python train.py --num_hidden_layers=10 --d_expert=320 --d_shared_expert=0 --router_score="sigmoid" --balance_loss=0.0138 --extras=["capped logits"] --beta1=0.95 --warmup_steps=50
Below are experts of layer 6 (counted from 0) of a mixture-of-experts language model. Rows are named router (the router's row for the expert) and show model dimensions 0-255. Each number is 128 + 24 x the weight over its row's rms, rounded and kept within 0 to 255. Numbers have three digits each.
After each expert's rows: "raises" lists some tokens whose logits its average output raises strongly, later layers aside; "mostly gets" lists some tokens that are sent to it at least half of the time. This comes from a sample of Wikipedia text that the model never trained on.

# expert 19
router:117145125145123110101114142150150137154125083111141153132139111131138186091136127104124117095113131120119109127168161120092129146145187093116175167163145109108127166156079127108107144127111112128134120105131106149154149149106155131128153153122143122122125121126081135155115125157115106146139173156099125113147131111142113119176094105151065156131113140175123115049090149154197107088119102088118128152145159125140169151111096136115168134124089128144113117114120101126111127117147110136133107133104140120119108127126133058139113158129068108114140136133145068151111135091133129162133095128141075180118159148136111166127124080148153137106152110165138130148097150113126128119138152127060129130134166092109127128101109119145119123131113125097130123135130112122110094096109148
raises: " |", "\n", " and", " at", "\n\n"
mostly gets: ")", "°W", "A)", "°E", "s)", " ft)"

# expert 33
router:124130112135115114089116127150149126134110093148127161079098140137130139155142090102148096162109148169114149167121132103116162135175151127157141089122127150127130057162116146172117124121130119135122142136115115167138066178116126126140150184087150100138116155143085150143145113113086127139108074135136126113140105121103125126184115120126097145123139138167107120152121130127118120111115134122117115114136097148097167134157151125128052125132140119149119124094128074121133121109114125154140094126157152133138073092115142162151112116104185138082118139145129174149185143102154128174140200114149116126124121151116116161138105105135083074142160188106129150140131123156142124142134159125110161141111115112128131121097116140124131124126160111144117111149137150161130125096096134
raises: "50", "60", "45", "70", "58", "40"
mostly gets: " '", " “", " 3:", " (19", " (18", "–19"

# expert 62
router:142069080143111113158087135138131149145128046172138182170082136153100117093104153111136115111100124124083103134108125104151137124159115066194143125135135117110131073159128083154100137100102105155134153090148126152130102122118130104135142146124123101138115104132097124156109132169133116131139146090132102167141098152122089104141059102132106126124060167129151131113130123170144154138117106119136086144126151095158136150129120109141128125136086125165108132119110113129102140130122090150108093107145140152164103095114140133132130064122108142149091110159127085140143142148154136154143122117142132107115105113143161118139124131131165160110084153149136128138157151098111122121141102123099151154130170136160129144130120115142130119121141130114130132155153155108119093085137119
raises: "erm", "aps", "ob", "omb", "ug", "amb"
mostly gets: " j", " t", "-R", "-T", " h", " r"

# expert 17
router:137114115171121118165106119126144132122168129159148121136090083082088105153082124121131164138119136099114116124115126119116176155167129127130076151124128144111151222111132103095108128121125118133135150112145114125118077112099142104131119104152119105135179119115168107124127092121092117154155165115142122153137133091118110110089136108116075117121096140160097114085130101164135046094133140103122093170099112120108135146145150073133092091144143161074114131120126141088147133121146130127146102118118133106138139153114136095138104129118119174142147164153136146101140139166075147145148129120126139106116116114130116109139111110125100082115091159170105136110118128142092122139154120097078137134134153124103111138130132096132113114119151143151114151091163129107128075121108116
raises: "ain", "ā", "ip"
mostly gets: " fort", "at", " advis", " Honor", " tit", "elect"

# expert 60
router:131119110147136121142131112143131096150112138113110109138088151122138110165096182132154113138130152147130117116137121144096161110120093062115163129136102098127119078158093127130114106099128091135144152115128123126132133080135122120126130118140101075127089112116145149134151110163137115101114134172134118134132145126120134122127135139177149117070140124166152137110138161174211101103141111103107103114091116132116130113128091102125149118135145125128140134145121146122131133157137123143138109131092138156131136175114179155128120145110175141136138170155180122127102133127114131123134176143129091157102084140148143191128112144138108129125104205093125127144119126109092129118126140055141129115149120134140134142144118100150127139118046190163119138092181121106114152147130157
raises: "ab", "ain", "ip"
mostly gets: "-c", " pl", "-st", "frac", "sc", " sens"

# expert 57
router:108113133150124112060125096113123108139129128137126094110128143146136116141125099112168133184146114119122101150127140092130170107147164070179130121108111129126102118172151117093111128124110114148035127122132122146152123157143127133106125145180144060128083101120142107135131146139135124108126176163111130107105121113154123126171164132148139083125176133152127105185121125147162093088143109136094138150179089126171107111147078100105187157141126125142127130144122092114127118110147117149141074127125138127142124140129121141136124096086080170101146147120104166143118105116120166148151126104151074166126135134134095092137120129134124080122085160156129139139117121137132126113156114139168133109122151156108118129106128107103117134135176132136131154141120142119142126142120093
raises: "in", "end", "ap", "amp", "im"
mostly gets: " expl", " compris", " (aged", " incorpor", " recogn", " convin"

# expert 22
router:125136102095114121169112122156143107151128101143131166135109115130120102150104134115163115089141137158123139117129114159104126120170125127148114046159127124125062149161111118114129130129116114150144131112124107134131116107117123134152132111126146139105120103126130132138136097141092128125126099092103105127130151145112112128092130116172124057128117129048104129169134118112193137144122127124127116153152161143129123165139107141097058150132083107124115129124114119103099186144131146156134117137123124120153137113123169101143115089112134117098166099147180110138100121101074149137139156138127083167111124125136117044149113129146116120133085161135100163143143118170102115146131127135109142140110120115133098175113126107121096118126066136168125138175145132120157173124097159
raises: "j", "f", "el", "il", "chang", "ol"
mostly gets: " pre", " non", " trans", " cons", " co", " text"

# expert 37
router:141124124156138116087127093135131167144141145116075136195140119119161115096096108090140107133092146183133140111119132097080129145103128150205105142145122137117084164149135144114124153120102108140118143105132140162182110156146144133108135135200119154097142075167094114162165122163131119110145182103121121140131081115122094131089107121163139095131180132079131144121102105108153109124152107142115149153108141162151132146100150095105156134144098110074114122103115130099093145134149113161133110113142154140121173141133131091143124110113077127075118160141186121133132144125087139119110115110137120104118121137091147112119135101155101115117108121126164121110141133137122113107164139110150134117140178114140137173145108124161120119110100127140140143112127160109108109118137145
raises: "\n", " —", " ", " —N/a", "\n\n"
mostly gets: "″N", " Coordinates:", " 0;", " (age", " Height:", "|---|---|---|"

# expert 11
router:122124122125114118142123121142136144142140094103121125107111120124081068117098066123120128142126104143116107120177162090146162113115157086086124120148114116105140096129173101122107142120145098136112137113113110116163200122106139127138115157125148106114103110127042135153118103153127143163113109108105118147142135128138126116176126146125155096140133136073141107093112146113170090128128108118131154170183118115136126149110105123111194152126135124135131119108126149109140123095149092140133160124149137133135134174122157152139126153148108140103099142130128053136163129099108106100151128124137112114100098148121127096136113100134188128088172137178128121132144145133126133178129167094139147131126109130108111142074109146141117098117089130094106143163163103165114141108115172
raises: " |", " (0", " (201", " medium"
mostly gets: " MF", " ", " Turnout", " DF", " ½", " FW"

# expert 20
router:135101095137145103147095137122129136134124105184121149142123147108091118087120088084140126123106149076109101077099117130110120127143156121195145177162106121112120117167127159070104116108086100173124162095100132133168189109123177130138115153149124151124135135154100133145091119125148135137105122081088092165148102124165134121097137130127125064122146160122097138085132152150162150103105111143087150096122120159112173126133098126148161114137100117161130116139102146119108120088158114154164137126112144123130089084117135135128106149126159147105099115134133107139090153114113118144134073099153130124137107104141117118119134131131163117145063144131142098128152130159137133144160140114121172145138134120128139147114127157135112103127119131158129152123158101173127150078115098
raises: "The", "B", "All", "C", "Gr", "N"
mostly gets: " MPC", "\n", " phot", " nick"

# expert 63
router:125087107117122127135122143149151109141133144099097143179107146108167086145115177094110111171121137177134122156136130075178123124152127119138095175104124123121124091141153150133112139110121134145076135137101123140158093117145123105119110165095134061098063032158129154147141107087119127117118103084117112122126108113112098144088111187140112085120144124153110130132123154130119087137126097130098144094148124145142134122144148133174131105138113079124116133080113100130118153086156106134134110111116141100141078149117140172142136098112150092163147112133138136157104146103144152100143188113133104136130113149111140125164116153131140142107135149117149165131144149105136123098122150100136143136141136143109103180146122120110138134140128147149105138159144159119103173121139120
raises: "ass", "il", "ubl", "ret", "od", "onn"
mostly gets: " \"S", " \"M", " \"B", " \"A", " \"The", "==C"

# expert 43
router:086136138158138098130131118129137155139135095134111141180132087096096107157109147128113139130096142091115125120154154132148137111160117114204153127149119163122098098127171131156104110110116137138099138135121128192184098150119145135143122175158104113127135164148102152126131147157118138130119122111113102146136087131166097121138066135143142090127128148139149132199106110107168125127115093113113151191176149103125141149106124119193113172132111125168116116121112128099148120056150120137148100106118138141167074117124129084135119127107130094100128160106101102141134156099134100135141113113151102150136163104118132130165095161144143157119144156157115167136126153127096110130133130107125127122154120099092137103119123159115102115122109158128137143094162134116109095095110097
raises: " have", " hold", " create", " provide", " be", " produce"
mostly gets: " would", " can", " may", " will", " They", " could"

# expert 12
router:151116160141107114081150081104128142119119119137102156143130139122107153104087094113135134163137113091136112111112149111172100110128142178149141150110119177118105094120132162117106129122110123125071139126139116134129120199129163078125144152150152128145167142114101113153104137151116134155118117154117132141126072106154129114113160071118130098132169152154128126182155106178134138106117116133117096136122099097183112138162113106141182167140141127156133115126125098104106127120136125134134119140151136130127157115124143120145108103103100124149127144140111110155125130128123118168121124098134094139114142140120089173147135107133074134125111144135136106123093167130096107136147175118144145124097206130117111142083117085103121127122200119162105121113112120150126049094110135
raises: " her", " the", " its", " their"
mostly gets: " says", " provide", " provides", " make", " led", " showed"

# expert 0
router:126124137164133121131118066129116113142138126092051118102127108131123132113130150099123110113132131111117118125099130152129146158108124137181109149155130138124063169153122130132102132133066117146103129097114120170149112117083148125128122117144130125103115114142115128139160132109096119104126175099107116138149139114132090117112131066234103099100133127119155126137108135175158127094151127104155179115152155130134108084102115133159112119139110124133111108130109124107071127134147114167147077123151129155147100115116128086144097086095087125123137139130161093135113155102098096124135099110139125128123127134104108090163134146164116138121102149146132121126114144128081097072144134102086114146113106116130119102131127172164108132088128143191155124122122139112108123113151103
raises: "\n", " ", " —", " —N/a"
mostly gets: "|---|---|---|---|---|---|", "|---|---|---|---|---|---|---|", "|---|---|---|---|---|", " -;", "|---|---|---|---|---|---|---|---|---|---|---|---|", "|---|---|---|---|---|---|---|---|---|"

# expert 46
router:129105118139121120133127124122110178149145088090122146106118120147130109082092128102147100168104149105110087139153150120108122170159172186171141163139126143125102063150160120111135124128104097149181115126132119127207117155134133132179127171091130143126093138124130150150165133155131110136134143109112108149144129094151137096173118119101127132111166129132104083206131140135177103110154131091126136144138103100143147119108162096144173133153132122111132118143124109131132147162106115144141063121130130113114128116120131106131113122126114130113095144153176179160083108124152123153125154109140132111124139141128129095138102129119105080102125145150140147134139124105095125167127144168061110134153144116101120157126121152107126108123188127121158141103121121154109088131112145
raises: " in", " on", " as", " at", " with", " within"
mostly gets: " based", " located", " released", " published", " debut", " working"

# expert 59
router:115113130142115127182107147129140158132159154103108113146076126091126092136147163115137145182093170148131127156166132094154151130143137131116107134124113124126142145130130140125126133100131131149139119143146108154115141141135161103140112126147121100124063078165130136120140121129118122109130114151130114125121128085117107148107136123138109164119141106164133155122158091136128078158139101112093178083132123085116135147095089105186054094126114122124118122119110086145122137087148150119138133111112147122125116154124135144130107122084160144101235123131154165139092127131142191063141187123120117152119110139129134142139119138135116131120132097101154138134133139118130117098135112133156119121128152139112086220120121121142113131128099119142083130132174132139114143106123094
raises: "ā", "air", "a,", "o", "a."
mostly gets: " Mat", " Att", " Den", " Dor", " hyd", " Ev"

# expert 50
router:119131095100130108121099126114121141146125083140124165195119124114110133121126139127121126095165134100140116127109134132123170158131091158155104138144103132133110153118100113111090131130052106147098150121168126163127132145133143117154163172108153110116133154152061126131178144115099133171101111112102125112135111131121117100149132126141117041116156122149158093104102108136153119154137145101112140125123097120144098148128118092099104127134103106145120109053115101110112127150127118155132124115206155117121109126124145061130102127115113099107121138146115171174131111088113121111151186125131122156135114133110093127125114136132129140129076124124133141146138130141111105077136122128104101115141219140088098136103124144135109119128121126151077123111154117130093120133128132
raises: "-", "|", "oc", "ands", "orm", "and"
mostly gets: " Binomial", " Arthropoda", " Insecta", "Senior", " Infra", "\n"

# expert 28
router:139114112133126085071131136125165160133085105109124176095125120092154155089091190114147102129076113140118116071110120117086148130111129094175133127137124118112076213153138114123124135109066139127137127106131107179164150149127131104152114165114136110114130078146084082147096118156108122127113085169117125141154111101114131117093104100155112111136126142128124105127163134163148122127142109122108102174113091127124142104123144129105120113140106142160135103126119097118087131129146075135129089112110149120148095098107148106122119099096099154060107118142125078126127136105079152134123108121138129155113136145118134114116117124153095100127122113171108122152092148129107113132132113123154157120137160114129122121067128165134139101126112101106146143149138121110138102130124110
raises: "\n", " According", " The", " Instead", " They", " Some"
mostly gets: " ===", " ==", "s==", "ing.", "==History==", "ation."

# expert 2
router:136144135122137119111146126147167155154083135052080129120143107110155143179126139105114118124089117171115127093195119098106119119116079160119106123134107127138104096148146151141105155102129104149089166109131113148167102153104141117107120167050135178106107126148105154135186115094164140115122115127120130119131119138094136131138095112139147150142132141153184142152146139132148122145143112085108117098143074150133119127153098129129075128138128120120112125088113121109133161145127108163148136127123137139118102119118129157132114098111158137095167116141133158134178134093112172125114181126136109162081113125124126130156091146127159107112162124142140162173113146129102143107109111105168135138145105090133100109115104153176138114140121102141137143100108184161120123129130104
raises: "ug", "add", "ag", "ab", "it", "ri"
mostly gets: " (D", " (P", " (S", " (C", " (F", " (B"